From a checkpoint of a small mixture-of-experts model trained on Wikipedia.
Experts: 16 experts in each of 12 layers, 336 GeGLU neurons an expert, 1 pick a token, a softmax router.
Training: a variant of SOAP for the experts, 510M tokens, 3889 steps.
Below are experts of layer 9 (counted from 0) of a mixture-of-experts language model. Rows are named router (the router's row for the expert), gate (a neuron's input weights, with its number), up (a neuron's input weights, with its number), down (a neuron's output weights, with its number) and show model dimensions 256-383. Each number is 128 + 24 x the weight over its row's rms, rounded and kept within 0 to 255.
Before each expert's rows: a language model's description of what the expert responds to. This comes from a sample of Wikipedia text that the model never trained on.

# expert 15
It responds to: Blank spaces in table cells, paragraph breaks before headings, "the" after prepositions, and linking words such as as, because, which, but.
router [111 151 113 154  96 127 141 147 142  98 118 149 107 124 155 180 110 110 122 108 149  98 135  72 117 159 128 116 136  81 151 131 135 158 111 126 117  89 129 120 140  99 148  80 110 152 157 122  96 107 128 127 138 102 120 102 132  93 173 124 164 156  87  93 147 111 122  92 125 109 102 153 126 141 104 114 125 179 125 173 174 117 121 121  91 116 103 138  92 133  91 150 141 157 122 122 139 137 145 135  83  80 105 138 123  59 117 148  86 140  94 143 162 119 105 113 131 137 127 109 128 147 112 131  76 111 120 154]
gate0 [151 127 106 135 108 119 100  98 125 132 126  81 122 182 110 166 125 110 157 105 125 123  90  93 120 106 166 175 105 167 118 119 131 111 118 114 144  85 106 152 135 169  97  99 101 122 120 102 148  98 128 116 153 147 132 143 128 117 189 141 137  86 110 162 152 128 159 192 116 131 141 123  99 122  90 139 140 145 111  66 155 128 124 107  77 127 144 123 119 109 158 131 153  97 129 148 181 123 122 162 147 148 144 123 142 137 127 135 157 151 165 100  89 150 113 153 111 158 171 115 138 114 134 138 144 166 117 138]
up0 [118 139  88 148 128 142 110 139 105 131 108 129 116 109 104  92 162 156 106 125 115 125 121 108 118  70 171  78  71 126 108  92 126  82 122 110 115 143 108 154 127 110  97 124 136 111  95 103 111 149  85 134 144  93  87 162 155 113  92 147 125 157 118 120 125 120 152  97 172 111 144 111 103 125 165 144 125 145 129 112 117 131  41 176  79 151 130 168 146 137 132  91 145  97 136 138 171  84 137 169 114 134 130 115 144 151 143 125 103 142 118 142 144 131 160 152 130 139 123 169 107 127 111 130 123 121 130 128]
down0 [131 110 164 125 145 151 116 118 111 124 126 117 114  93 118 138 133 119  97 121 119 108 122 148 132 129 143 113 121 160 156 122 119 136 143 159 116 135  96  87 107 152 116 116 153 147 116 138 116 147 119 140 157 131 147 106 133 150 144 145 140 154  85 178 139 123 136 145 143  83 115  88  94  97 167 135 133 111  83 104 128 125 112 107 166 119 143 116 139 139 125 150 156 107  90 116 167 137 101 125 118 169 129 104 111 147  92  93 120 123 152 176 133 153 118 146  67  94 103 152 125 144 116 141  88 133 152 144]
gate1 [150 132 128 132 137 202 157 152 120 122 168 139 113 158 111 126  92 153 121 107 133 108 138 133 142 146 121 165  88 170 116 177 128 147 125 120 178 107 117 144 152 108 118 154 105  89 134 118 107 125  85 131 145 155 141  93  87  91 139 125 109 145 130 149 150 120 152 170 152 122  98 135 122 154 124 130 135 131 165 158 126 119 152  92 129 119 139 122 151 123 129 135 112 135  93 151 134 181 183 132 130 132 142 158  88 188 134 124 113 130  94 150 149 176 132 103 114 134 118 160 137 103 133  85 134 175 146 179]
up1 [221 126 137 117 134 124 127 143 127 118 148 132 118 114 120 105  94 120 120 130 131 128 107 112 129 101 149 131  90 128 132 135 145 140  76 127 130 111 108 166 161 152 140 131 108 119 114 133 103 138 128 119 149 146 110 137 157 115 125 119 111 121 150 137 171 118 146 152 113 131 112 144 137 121 109 130 156 122 107 107 137  66 124 133 171 144 182  93 122 105 151 116 140 123 166 164 147 103 117 135 136  93 106 113 113 123 134 130 155  88 141 112  88 180 130 110 109  92 112  92  94  97 143  85 151 116 144 119]
down1 [106 140 178 122 152 156 131  76 141 114  99 126 143 136 120 112 120  77  97 179 152  77  74 145 114 141 147 161 123 162 116 108 129 166  85 113 111 150 136 135 169 138 141 149 141 169 109  97 117 143 181 142 135 154 122 127 124 152  94 132  90 114 157 124 162 149 139 184 178 120 154 124 147 112 144 103 135 117 124 117 141 107 138 178  96 120 109 127 131 103 102 131 177 124 136 145 107 131 171 123 126 120 102 120 128 123 135 147  81 129 128 137 135 153 131 145 107 127 112 155 118 142 123  82 148 119  96  83]
gate2 [ 72 129 106 137 132  87 139 158 158 173 122 118 146 121  95  98 126 170 151 150 123 116 108 123 175 142 132 146 132 142 146 116  69 129 153 149 156  85 100 175 123 136 109 133 169 104 143 162  90 124 148 134  67 125 117 120  95  91 114 156 151 153 133 125 178 103  53 118 178 106 135 117 101  60 129 128  97 117 123 134 122 111 159 115  95 118 172 114 138 117 132 146 112 150 112 153 168 134 126 142 122 101 125  98 118 117  83 121 119  78 116 153  89 116 122 138 120 106  84 174 150 131 101 123 139 136 107  99]
up2 [133 112 159 117 142 147 114  62 125 113 125 136  94 151 138 134 132  97 106 112 155 174 136 142 105 118 118  97 137 123  90  91 134 165 149 131 126 114 146 109  90 102 124 131 139 109 129 145 162 127 120 123 105 110 157 134 147 172 110 107 121 124 110 142 131 107 143  91 156 100 143  85  95  93 123 111 142 104 105  80 100 105 110 128 181 138 161 121 143 106 133 173 120 116 152 157 133 145 120 134 130 187 124  97 132 142 130 164 154 116 164 104 164  50 148 161 145 142 141 120 138 110 160 116 121 138 126 111]
down2 [107 161 110 121 160  50 113 151 127 134 100 135 113  83 149 131 125 148  95 144 133 158 113 198 116 159 115 134 136 167 119 143 167 146  84 150 135 130 127 142 170 140 129 107  96  90 150 146 130 100 123 205 176  79 197 125 130 146 135 152  99 162 135  91 135 144 146 170 143 110 109 127 107 157 107 123 152 108 118 129 147 126 150 115 108 101 144 141  92 138 119 118  87  84 158 114 123 131  97  80 171 102 112 132 170 132 160 135 162  94 135  99  79 119 104 100  74 152 143 148 165  94 128 134 122 119 111 160]
gate3 [184 150 102 166 144 147 165 120 132 112 130 139 127 109 133 120 132 146 116 149 132  86 114 128 153 134 153 139 128 119 134 139 151 136 145  96 150 158 148 134 131 135 112 112  90  92 128 154 183 128 103 105 113  82 100 112 110 119 135 118 127 143 128 138 121 123 133  83 116 100 104  85 151 146 156 124 149 120 190 133 157 108 118 160 117 149 157 157 126 172 170 145 125 148 100 170 131 153 155  97 124 152 169 140 124 131 118 112 170 100 105  98 112 112 123 142 102  98  72 114 154 139 115 114 125 130 123  96]
up3 [111 140 124  80 130 161 145 130 155 127 161 111 136 100 142 135 113 129  92 121 165 132 124 125 132 163 142 131  99 123 127  97 174 102 135 111 116 179 129 169 133 139 134 110 122 128 147 118 150 160 119  84 141  73 135 132 155 152 136 111 132 178 121 101 154 110 142 130 134 136 102 142 128 152 104 120 104 143 153 115 151 133 147 116 124  86 110 146 131 103 120 102 116 152 158 135 104 108 133 153 140 141  91 130 144 133 172 147  69  90 126  85 115  95 142 153 150 158  97 136 104 150 140 118 150 159 142 124]
down3 [158 100 108 130 127  73 153 119 174  72  88  97 141 136 129 100 135 102 135 128 103  96 162  87 142 133 137 162 157 137 106 122 119 106 103 110 146 144  70 127 109 111 104 132 127 161 154 139 110 105  91 147 155 125 124 167  84 136 137 110 114 111  98 136 162 141  99 158 129 101 109 148 108 113 141 139  94 118 130 140 132 156 114 161 111 136 113 210 126 130 139 145 105  99 164 119 101 106 196  95 134 144 131  70 103 108 123 116 157 114 118 128 118 126 162 151 138  92 120 170  98 146 119 134 133  87 106 113]
gate4 [115 170 104 100 149 125 139 112 132 159 134 120 143 118 125 129 143 103 152 108 183 134 105 123 102 124  62 114 126  77 123 142 131 119 133 106 110 141 135 130 137 155 161 161  76 123 143 130 141 154 125 143 138 144  95 146 161  82 133 120 137 146 123  67  92 115 126 129 138 143 136 111 132 139 139 160  90 151 151 136 116  83 142 151 133 147 183 111 127 156 146 126 160  93 138  86 151 164 109 140 113 111 153 137 163 157 111 176 150 151 109  93  95 124 157 103 121 175 162 159 158 100 130 126 155 137 126  99]
up4 [127  89 161 124 142 134 145 109 131  92 146 104 115 133 129 151 175 113  97 101 137 130 130 114 167 170 154 127 128  89 167 121 159 115 113 120 126 142 143 152 111 112  93 116  96 131 173  75 127 160  70  96 142 102 159  65 142 117 167 119 128 138 117 175 182 130  59 115 153  94 144 114 133 106 154 114 137 111 144 114 173 118 135 138 116 112 110 153 138 132 113 141 132 129 141  96 102 138 125 135 108 114  86 100 144 113  90 141 137 139 104 136 135 128 148 115 141  87 125 109 115 149 113 131 102 107 120 137]
down4 [124 116 119 117 116 135 130 145 107 163 138 141  97 143 180  94  84 129 125 134 133 141 100 156 140 124 184 154 118 120  95  89 112 139 145 106 118 114 118 150 119 154 131 141 161 162 126  99 131 116 158 197 123 157 122 116 109  93 110  84 118 127 121 152 125 136 116 104 124 107 113 185 137 102 140 145 103 139 155 156 113 122 123 106 151 124 172 108 125 174 129 103 118 170 119 113 136 112 146 172 122 169 159 134 148 149 159 183 141 176 121 150 162 154 157 150 103 113 173 129 157 153 150 105 129 152 126 119]
gate5 [113  96 177 162 110 113 155 126 149 131  83 151 100 129 138 187  80 150 163 121 144 152 122 113 153 145 165 117 124 125 121 144  88 149 121 134 109 122 102  85 140 104 110 136 117 116  93 138 129 156 127 154 139 131 135 129 135  93 134 166 169  95  75 128 170  95 132 159 108 121 119 144 155 140 112 114 137 150 124 104 118 106 123  87 141 121 112 111 101 128 106 140 134 123 146 109 127 182 125 100 113 104 126 122 121  79 128 147 147 122 146 165  69 165 104 140 109 141 130 183 133 117 110 131 118 124 140 147]
up5 [ 89 111 142 121 130 110 139 144 157  98 158 114 129  94  81  91 120 151 115 136 127 111 122 107 175 149 163 113 102 127 143 123 138 125 101 166 136  88 153 123 130 101  89 147 124 138 127 133 124 111  96 142 113 147 116 117 107 129 114 144 139 159 141 149 151 111 124 124 147 120 122 131 101 173 102 157 128  79 152 145 143 163 172 119 114 156 130 170 102 119 134 138 118 153 109 115 151 138  91 130 151 119 138 108 123 114  96 114  77 174 133  89 152 139 137 134 157  94 165 135 129 119  94 113 142 145 113 158]
down5 [120 115 131 166 124 128 102 115 101  84 114 150 121 137 121 123 106 127 133 125 120 126 124 127  74 120 164 211 131  73 141 120  69 134 119  87  94 107 116  76  98 155 117  86 112 111 144 139  87 109 148 135  93 159 139 104 174 109 147 140 152 157 116 132 109 150  91 122  99  81 125 163 155 125 130 168 100 127 142 154 158 111 123 142 142  79 159 132 143 115 150  91 102 127 132 123 128 128 115 136 119 120 156 170 130 127 152 143 119 113  81 106 133 139  80  72 155 173 143 154 158 133 111 109 151 154 120 132]
gate6 [124 146 129 118 199 125 131 123 182 162 115 103  99 108 138  69 101 101 146 137 172 156 108 117 113 114 168 131 125 146  94 154 129 129 153  90 143 118 157 113 133 145 143 131  94 102 131 125 130 101 111 158  96 114 107 164 154 104 158 118  83  92 117  96  80  97  98 120 168  99  86 103 117 121 132 131 139 104  83 105 121 112 107  98  81 100  94 133 140 132 143 121 100 114 109 136 136 170  78 133 133 117 126 101 160 129  87 161 140 109 134 135 163 163 119 109 106 140 136 118  88  94 129 160 131  97 132 120]
up6 [137 108 111 156 121 105 135 167 137 145 167 114 124 159 161 163 160 117 155 129 116 130 128  92 173 116 135 132 151 129 152 153 147 122 160 119 136 144 128 105 123 140 161 132 136 143 184 151 142 112 129  97 106 131  96 127 110 155 124 128 193 137 136 181 118 116  98 147  92 168 111 127 117 156 101 136 131 146 140 126 161  83 137 134 173 152 133 154 111 141 126 146 156  95 127 167 155 108 157 107 111 134 127 147 108 113 148 150 132 142 115 122 107 156 170 148 123 124 139  96 162 105  97 145 137 121 121 112]
down6 [122 155 124 113 129 130 106 125 109 133 175 126 158 171 142 115 186 103 127 124 163 125 107 127 114 162 117 122 150 101 129 128 119 150  76 139 145 121 119 116 129 106 148 103 126 119 105  87 139 168 132 128 158 132 108 107  81 118 117 100 123  90 153 121 124 166 154 121  86  69 138 143 129 174 135  92 211 108 100 127 118 185 134  93 185 124 136 123 142 138 145 140 136 109 153 128 131  83  75  93 136 127 126 110 152 108 158 146 123 118 173 124 137 103 123 131 135 106 150 123 111 153 115 137 172 132  95 158]
gate7 [ 92 139 129 106 129 139 116 128  99 149 147 136 157  86 130 129 109 158 146 108 138 161 116 123 115 149 130 118 136 177 127  93 176 143 138 115 112 115 152 151 147 114 124 119 124 152 127 131 113 141 133 141 140 138 117 137 118 117 116 134 123 118 131 135 165 124 105 147 164 137 133 116 138 108 162  93 134  87 145 102 155 141 140  90 111  83 158 171 136 116 144  96 115 109 192 127 178 156 148 145 109 138 103 121 108 148 143 131 116  93 152 108 134 117 136 113 186 141 128 114 132 118 166 107 101 137 133 116]
up7 [120 152 129 173 115 182 150 129 101 145 127 136  87 140 129 143 109 153 158 100 129  94 147 138 155 135 135 110 162 124 116 159  91  95 114 147 139 169 105 136 137 141 110 108  98 106 141 116 110 158 112  92 132 126 160 118 173 117 130 116 123  81 181 116 127 170 146 157 132  94 124  85 119 113 163 115 139  81 110 142 137 103 166 176 153 131  94  84 128  90 112 174 119 112  99 141 107 134 120 112 117 129 114 108  95 142 126 123 121 136 139 118  93 138 150 153 113 128 112 106 139 131 137 171 123 134 122 135]
down7 [104 102 158 148 113 149 132 149 121 113 102 138 144 138 159 189 182 142 128 150 104 136 166 132 120 124 152 126 157  92 123 137 127 138 165 127 154 122 154 121  94 136 166 146 129 108 100 168 121 142 124 110 149 104 146  94 169 131 120 116 159 142 151 164 143 133 131 125 127 119 117 118 104 170 145 116 158 146 124 112 147 141 124 110 129  87 123 134 165  97 170 145 123 103  79 111  98 125  86 155 139 144 109 165 103 141  76 133 133 148 128 117 162 185 139 126  85 140 142 110 131 131 109 124 120 128 148 137]
gate8 [130  49  78 142 144 126 134 125 135 118 110 163 159 102 154 116 103 159 140 121 159 129 153 156 121 141  88 129 127 144 146 137 122 103 123 132 156 161 167 139 132 128 142 119 112 104 124 112 125  77 164 146 128 135 124 111 107 104 115  80  91 151 112 178 106  58 139 128 131 137 153 131 112 140  98 116 138 150 111 117 110 139 121 129 121 102 106 134 134 134 125 139 147 162 101 116 156 142 121 106 111 179 104 132 135  95 131 162  85 136 154 108 103 103  87 126 115 101 126  93 122 128 114 129 126 139 117 143]
up8 [117 109 120 174 117 178 119 169 151 120 123 151 156 108 179 168 126 142 165 117 112 152 174 116 116 139 105 123 139 113 131 163 162 141 116 133  96 125 116 133 152 109 103 108 113 144  89 104 120 122 117 135 138 153 112  91 128 133 130 119 140  50 131 119 132 119 147 152 168 129 124  58 101 136 143 157 103 150 167 146 126  98 149 155 105 150 137 121 143 142  91 134 111 151 152 139 145 148  76 148 134 107 106 119 140 147 134 124 116 124 128 131 147 136 110 108 175 117 157 129 143 121 155 107 154 139 127 122]
down8 [110 151 115 172 122 148 185 118 171 116 100 124 155 133 123 127 163 130 138 126 154 132 151 113 127 154  99 147 151 106 138  90 151 102 123  85 117 117 128 122 163 102  98 153 107 174 115 162 125 145  80 120 166 166 135 168 119 131 168 165 152 102 108 140 137 137 120 140 113 128 190 173 107 128 134 127 135 141 122 123 138 154 110 142 117 142 124 112 131 124 123 164 147 157  91 155 129 117 142 154 117 131 134  70 136 119 103 141 121 124 140 127 148 128 103 117 136 135  95 114 113  94 176 108 146  94 130 133]
gate9 [156 128 121 151 147 123 150  93  63 119 140  87 122 100 145 134 137 113 149 141 143 113 165 104 132 122  97 137 137 130 112 122 138 136  91 175 159 140  93 126 126  92 142 127 133 131 185 112 141 177 119  95  87 138 102 144 156 113  92  68 131  84 198 146 140 139 111 121 115 120 111 122 141 137 109 151 123 139 115 101 147 135 122  65 117 160 157 114 117 159 131 106 112 136 122 136 121 157 102 134 135 123 119 122 123 169 145 117 149  94 115 129 114  90 143 177 131 102 126 117 147 146  88 148 143 138 141 171]
up9 [124 166 152 128 131 107 120  99 131 138 172 129 118 115 106 105 115 100 107 112 125 135 152 141 151 131 158 106 130 108 147 115 110 151 129 122  59 147  99 143  98 140  90 143 136 143 138 106 172 134 121 147  95  85 120 157  86 129  98 116 166 136 131 123 150 154 120 130 148 177 120 127 108 122 113 143 136 126 126 152 141 102 109 122 132  92 166 124  69  91  87 123 125 144 106  99 101 114 105 103 175 129 132  88 141 165 183 120 169 139 120 165 114 146 141 160 108 139 136  90 156 104 132 125  82 125 135  91]
down9 [131 130 114 128 119 135  70 123 142 161 127 143 127 120 137 114 113 154 140 122 144 146 128 164 143 131 151 127 163 159 156 150 141 134 149 116 127 105  97 148 153 120 115 112 106  94 132 122 128 137 151 129 165 136 141 110 106  96 144 124 114 110 138 139 122 140 158 135 136  94 113 142  98  98 121 110  89 142 135  93 130 155 158 140 166 144 119 162 137 137 136 129 132 148 140 105 174 127 143 127 122  93 178 120 166  80 110 121 100 151  98 151 139 125 136 133 119  99 158 100 128 116 154  95 131 110 163 151]
gate10 [165 105 127  93 129 102 100 128 150 116  97 118 156  91 104 115 155 116  98 107 152 142 132 156 126 157  98 102 129 165 169 140 110 129 166 145 134 124 135 120 126 113 131 123 172 158 123 109 132 145 150  71 150 153 124 116 102 121 101 126 114 115 119 150  74 156 134 172 119 165 165 124 148 118 119 144 148 114 158 160 116 166  84  95 123 134 130 156  99 117  95 140 156 153 179 137 117 105 149 130 140 106 127 102 129 103 149 165  96 113 104 109  98 134  92 141  94 173 106 137  93 149 105 139 117 140 148 159]
up10 [131  94 116 115 117 118 159 144 121 138 151 166  92 120 145 126 104  96  98 112 120 113 115 113 119 134 127 121 108 113  93 115 108 131 135 155 125 149 120 192 135 121 102 107 149 137 139  82 144 141 153 126 135 126 118 116  97 113 104 133  62 143 103 131 104 148 115 128 146  97  96 157 134 114 116 129 157 133 150 152 103  96 117 106  76 102 126 120 125  86 106 103 111 120 121 144 144 124 110 116 180 116 124 199 179 102 147 137 109 136 145 138 135 134  88 117 107 155 100 133 133 116 111 120  95 148 135 171]
down10 [124 119 115 142 126 123 156 117 148 117 148 186 126 167  89 145  81 119 167 138 148 143 163 151 143 106 133 121 127 148 157 108  91 112 128 108 128 141 134 131 111  96 144 108 119 100 152 147 114 141 134  90 136 150 115 114 130 101 120 126 110 100 115 121 170 123 180 158 144 133 147  87 138 127 132 111 115 147 117  85 146 120 112 112 141 107 108 109 153 101 125 130  79 136 129 147  94 134 178 145 123 111 107 129 155 143 108 154 148 156 159 159 100 135 149 157 146 122 113 131 125  86 123  92 105  97 149 151]
gate11 [116 129 184 138 121 124 105 130  90 113 137 137 163 136 131 126 147 126 113 139 138 125  99 154 120 132 108 131 142  87 147 137 144 121 156 120 160 155  87 141 128 103  92 102 153 150 157 143 117 111 142 123 114 134 162 117 128 167 113 139 134 135 132 122 149 132  76 114 120 171 122 155  96 101 134 118 105 132  82  91 161 107 141 140 107 133 137 141 123 109 127 148 152 122  99 121 100 130 114  71  88 137 147 141 128 139 136  87 173 144 102 134 153 114 170 105 131 148 115 153  97 198 135  83 125 130 138  96]
up11 [154 126 155 152 116 145 133 117 108 181 120 120 144 107 101 146 111 171 110 121 138  88 104 143 107 160  79 157 153 118 129 132 118 157 141 167 114 102 160  90 121 113 146 117 119 177 150 115 100 130 123 123 127 153 142 114 110 163 122 124 149 102  38  96 101 185 144 117 123 129 138 149 134 123 108 121 137 116 113  86  89 119 168 123 129 130 170 142 103 119  97 197 108 138 132 107 156 146 130 119 125 146 151  91  99  99 142  80 143 114 100 140 146 150 103 143 148 137 172 112 134 171 115 140 169 128 146 114]
down11 [175 109 141 119 137 136 135  73 135 125 138 114 144  98 161  85 112 101 108 121 154 172  94 174 100 122 147 135 142 123 118 137 145 152 139 125 115  97 153 129 165 135 120  95 177 138 170 127  98 144 154 147 120 144 140 142 147 118 117 127 137 148 115 133 138 139 120 131 156 121 113 102 149 119 192 133 138 132 116 131 134 102 132 119 127 150 117 101 132  84 123 135 115 111  97 143 127 150  99 131  90 146 163  93 111  88 174 113 135 123 113 187 160 125 110 132  98 162  91 108 118 160 149 142 110 128 138  95]
gate12 [130 132 127 150 141 118 154 131 136 144 148 169 157  52 108 110 144 139 168 167 152 159 135 129 138 128 138 141 125 163 128  83 118 143 145 120 108 162 131 169 131  92  76 118 111 130 160 166 108 128  80 118 150 140  96 129 117 115 154 130 141 156 103 126  90 118 117 124 113  90 156 107 157  84 129 140 162 128 131 114 122 117 150 163  91  97 125 132  83 133 109 157  99 105 117 166 128 116 135 127 144 149 137 130 111 162 158 129 152  75  58 146 125 121  95 123 132 111 194 145 144 157 133 139 153 106 134 145]
up12 [ 89 124  82 111 126  78 151  91 132 126 117 169  84 118  91 148 141 122 105 139 136 135 120 143 120 110 124 125 118 149 143 153 151 115 123 149 140 124 115 152 141 113 129 168 132 105 108 134 155 123  83 109  95 120 111 175  99 117 121 148 180 102 145 117 142  57 154 142 145 141 109  93 138 135 118 137 146 143 144  88 118 122  85 146 101 118 127  85 133 168 146 142 161 117 130 206 119 114 118 147 121 138 117 109 134 149 105 151 172 135 142 106 133 161 105 132 147 121  81 144 126 126 136 102 146 162 107 103]
down12 [144  94 134 109 131 115 133 120 138 101 139 152 138 134 130 129 145  73 131 122 142 135  98  84 119 152 138 118 149 124  89 135 152 113  88 104 163  88 148 155 148 120 140 111 114 133 116 137  97 122 127 141 123 175 126 112 155  88 120 132 130  95 165 164 144 124 131 158 158 120 157 119 181  96 155  82 143  99 115 143  77 154 135 130  90 159 130 124 132 148 105 136 136  99 165 142 112 128  92 118 132 127 118 113 118 161 111 136  75 138  87 106 153 145  99 129 183 126 110 150 138  79 121 166 123 126 155 125]
gate13 [131 146 120 122 110 115 166 165 121 164 141  41 104 140  90 141 111 125 104 127 129 145  96 101 129 123 131  99 136 167 136 135 144 126 115 142 154  95 137 164 157 206 108 138  72 142 113 127 150 139 161 128 161 133 103 121 112 161 161 142 115 160 104 147 146  94 126 116 167 153 149 131 127  95 107 126 125 108 141 130 118 138 180 115 160 113 111 158 102 136 110 141  87 140 121  82 109 169 158 115 160 125 103 153 126 147 114 170 156 163 112 153 128 117 106 171 138 114 138 120 134 149 158 114 129 165 138 116]
up13 [144 175 148 139 145 135 165 173 113 148 138 143 163 168 113 166 119 128  70 126  63  98 141 114 108 133 164 109 134 104  64 118 111 160 159 159 141 145 138 109 145 157 114 150 155 135 129 120 160 105 126  77 123 132 121 130 144 150 103 175 119 124 122 141 133 132  99 143 186  94 120 149 144 149 144  85 124 160 111 102 147 139 132 112 131 106 178 146 168 138 134 155  92 126  96  75 159 115 133 119 109 131  93 121 145 181 117  87 141 135 118 110 107 122 120 114 110 120 118  83 140 154 105 178  85 100 138  96]
down13 [146 130 146 125 140 135 167 126 106 146 152 111  99 152 162 140  86  97 116 136 125 150  86 168 148 122 132 125 133 152  99 138 115 111 161 119 164 160 150 141 187 131 176 126 153 122  79 150 159 103 138 146 131 157 135  96 136 196 110 170 153 118 155 140 179 174 161 154 159 169 160 118 140 139 120 108 146 123 158 115  78  87 142 158 126 163 129 155 171 145 165 143 106 162 129 144 113 118  73 126 143 123  97 124 132 146 117  96 119 119 123 123 142 133  81 112 127  73  97 106 156 128 120 130 152 127 112 140]
gate14 [101 130  87 140 117 128  91 136 120  75  97 115 108 117  93 141 174 100 131 129 112  91 127 127 111 117 148 114 148 162 118  97 145 150 128 136 136 137 129 112 168 142 139 122 183 137 112 122 108 125 171 102  91 122 118 139 107 155 123  99 137 129 136 139 111 121  89 153 169 135 138 114 140 110 111 124 132 134 139 121 123 189  75 165 152 140 128 132 165 101 122 127  82 137 124 107 140 151 155 113 106 147 158 129 128 150 123 137  89  96 155 114 136 136 135  97 160 137 101 131 106 128 176 121 115 118 117 145]
up14 [130 109 155 131 126 123  99  93 183 100 122 138 170  79 153 113 135 125  74 153 142 179 135 128 120 143 111 149 134 148 183 167 135 141 130 134 124 150  94 150 138 166 181 142 140 139 172 137 139 144 134 140 101 130 148  96 137 118 161 119 135 104 148 119 121 140 162 170 140  78 135 127 135 107 123 129 102 141 105 130 126 156 134 131 149 153 114 144  78 144 130 144 123  94 145 101 158 153 135  70 100 128  94 117 173 144 101 135 106 176 107 145 120 112 108 121 111  64 110 125 148 109 138  96 137 180 124 136]
down14 [123 107  84 130 120 139 129 112 141 150 125 168  90 132 123 172 119 112 122 130 116 110 116 106 112 106 126 132 152 107 111 129  97 116 134 121 161 141 128 119 101 105 102 115  99 143 134 123 193 141 145 114 123 146 118 126 163 165 138 119  82 138  96 120 124 158 128 137  89 161 137 143 152 149 129 165 118 166 136 126 149 152 118 114 136 157 136 115 103 156  78 166 111 132 151 124 143 141  44 153 132 131 103 110 134 105 130 115 117 119 148 115 108 128 116 112 163 127 136 189 130 164 125 138 142 145  99 102]
gate15 [108  99 138 173  96 119 132 139  85  96  94 114 131 165 120 122 128 110 182 132 143 109 102 153  96  99 174 130 151 124 122 136 135 137 110 138 147 152 119  91 131 166 138 115 101 150 146 107 125 141 156  94 115 119 139 144  82 108 102 125 108 107 119 138 121 149 124 129 160 133 152 131 154 145 131 111 144  88  76 128 164 122 147 137 118 142 130 102 196 131 166 147 121  84 159 160 134 118 127 137 127 124 119 122 164 131 135 143 152 131 138 164 112  91 144 130 148 139  97 145 126 128 129 152 167 123 163 117]
up15 [156 148 111  97 162 164 120 109 171 102 135 106 161 121 122 163 157 153 126 138 141 163  88  84 111 123 165 140 126  94 132 116 158 123 105 117 106 144 151 172 138 133 104 147 141 144 118 110 157 114 115 141 142 109 142 104 138 111 163 168 160 136 124 140  96 145 123 122 103 130 156 128 105 127 108 159 126 143 112 116 114 140 149 109 103 164  88 135 107  96 151 117 158 159 115 120 101 123 149 172  91  75 107 110 113 143 111 144 159 157 124 159 119 155 143  99 139 107 105 147 127 145 149 170 160 156 111 119]
down15 [140 177 129  98 109 100 110 124 177 175  98 131 132 162  87 166 112 135 119 133 120 122 161 108 137 146  95 129 105 114 117 130 144 159 111 137 134 100  93 150 113 102  96 118  81 103 143 147 100 116 112  97 135 113 141 140 136 157 112 110 136 134  88 163 123  93 137 138 157 123 130 124 129 109 110 156 114 114  71 117 149 128 131 152 153 128 137 144 131 146 102 111 134 104 135  87  90 158 138 167 111 131 125  69 155  99 102 103  94 146 133 141 134 144 136 123 129 162 129 122 102 140 112 153 114 106  99 106]
gate16 [160 121 100  98 139 150 145 135 112 136 143 114 155 118 144 148 141 135  97 161 131 178 145 108  83 144 127 156  87 148 117  94 100 137 101  92 113 126 152  88 116 128 120 135 113 110 125 115 117 125 181 120 149 124 134 164 111 157 161 146 108  97 151 184 122 164 139 149 111 117 127 139 118 103 123 124 136  90 102  89 171 180 173 123 102 154  99 144 102 126 164 142 134 136 162  77 125 158  66 127 106 144 151 155 134 156 118 133 105 172 162  94 140 112 153 118 115 145 133 106 132 148 129 139  86 156 155 168]
up16 [133 130  96 148 105 117 162 121  72 136 130 142 138 136 130  95 126 188 134 108 132 118 125 141 101 131 121 125 103 204 107 115 122 139 144 123 128 123 178 119 155 163 147  99  75 156 134 134 151 106 151 107 113 153 159 121  93 111 114 151 143 165 122 113 130  98  64 113 166 134 113 137 129 113 162 111 173 133 151  97 158  80 171 136 111 173  88 113  86 121 142 122 137 104 128 103 135 135 143 174 142 121 120 144 163 111  96 111 127 163 121  87  97 113 165 106 142 151 114 156 140 138  88 115 112 143 140 168]
down16 [129 110 131 103 132 135  96 126 142 147 160 134 169 112 144  70 108 133 122 121  99 131 159 164 113 136 164 172 154 136 124 147 134 117 160  97 124 113 144 124 127 147 122 142 114 126 122 127 133 172 135 109 153 148 138 108  89 114 122 151 130  61 149 138 120 117  81 106 137 138 114 122 136 122 170 154 139 129 117 112 125 117 149  92 131  80 116 156 117 113 132 109 179 133 150 110 116 144 139 176 123 143 159 140 156 125 111 105 108  92 133 103 123 163 103 119  94 193 130 105 156 109 133 124 145 135 134 156]
gate17 [113 129 116 126 128 149 116 133 127  91 128 120 156 102 166 114 161 107 132 118 143 108 119 123 157 129 135 120  92 115 138 120 161 148 114 101 144 129 120 175 174 124 152 138 112 153 127 116 130 140  97 108  96 117 107 109 118  96 124 113 124  87  91 131  99 134 139 146 100  88 125 116 135  90 150 165 145 101 153 179 159 133 154  96 143 134 126 139 123 113 144 186  62 181  99 144 121 156 123 121 141 146 120 140  96 157 111 108 145  90 130  64 104 139 138 162 120 137 119 104 141 106 133 105 150 101 136 160]
up17 [139 124 117 112  77 109 125 129 144 137 153 101 147 116 148 175 115 120 126  89 168 143 138 128 105 123 119 129 122 138 162 105 135 116 127 212 137 125 119 121  90  96 128 163  97 137 101 152 112 149 136 141 124  87 110 123 112 151 130 133 124 129 101 149 145 100  88 123 144 114  82 132  90  90 185 125 122 190 107  97 117 139  87 137 133 186 131 139 116 129 139  65 100 165 152 107 130  72 106 169 113 112 132 158 140 101 127 131 159 170  89 149  80 145 146 136 117 134 137 122 140 143  96  99 138 135 100  85]
down17 [143 114  70 118 145 131 104 137 122 127 122 137  81  97 121 126  97 143 132 171 150 129 105 113 105 146 101 136 152 117 114 148  97 111 130 142 152 125 152 140 148 148 115  76 116 149 137 162 145 125 124 153  48 147 109 181 136 150 124 141  73 104 129 130 107 150 203 112 128 126 149 156 110 114 131 110 127 116 122 119 117 123 148 158 124 118 124 156 134 123 109 108 161 154 152  88 184  93 123 138 148 118 130 140 139 136 118 176 129 159 134 134 141 143 106 196 145 120 152 139 177 136 125 153 153 118 146 161]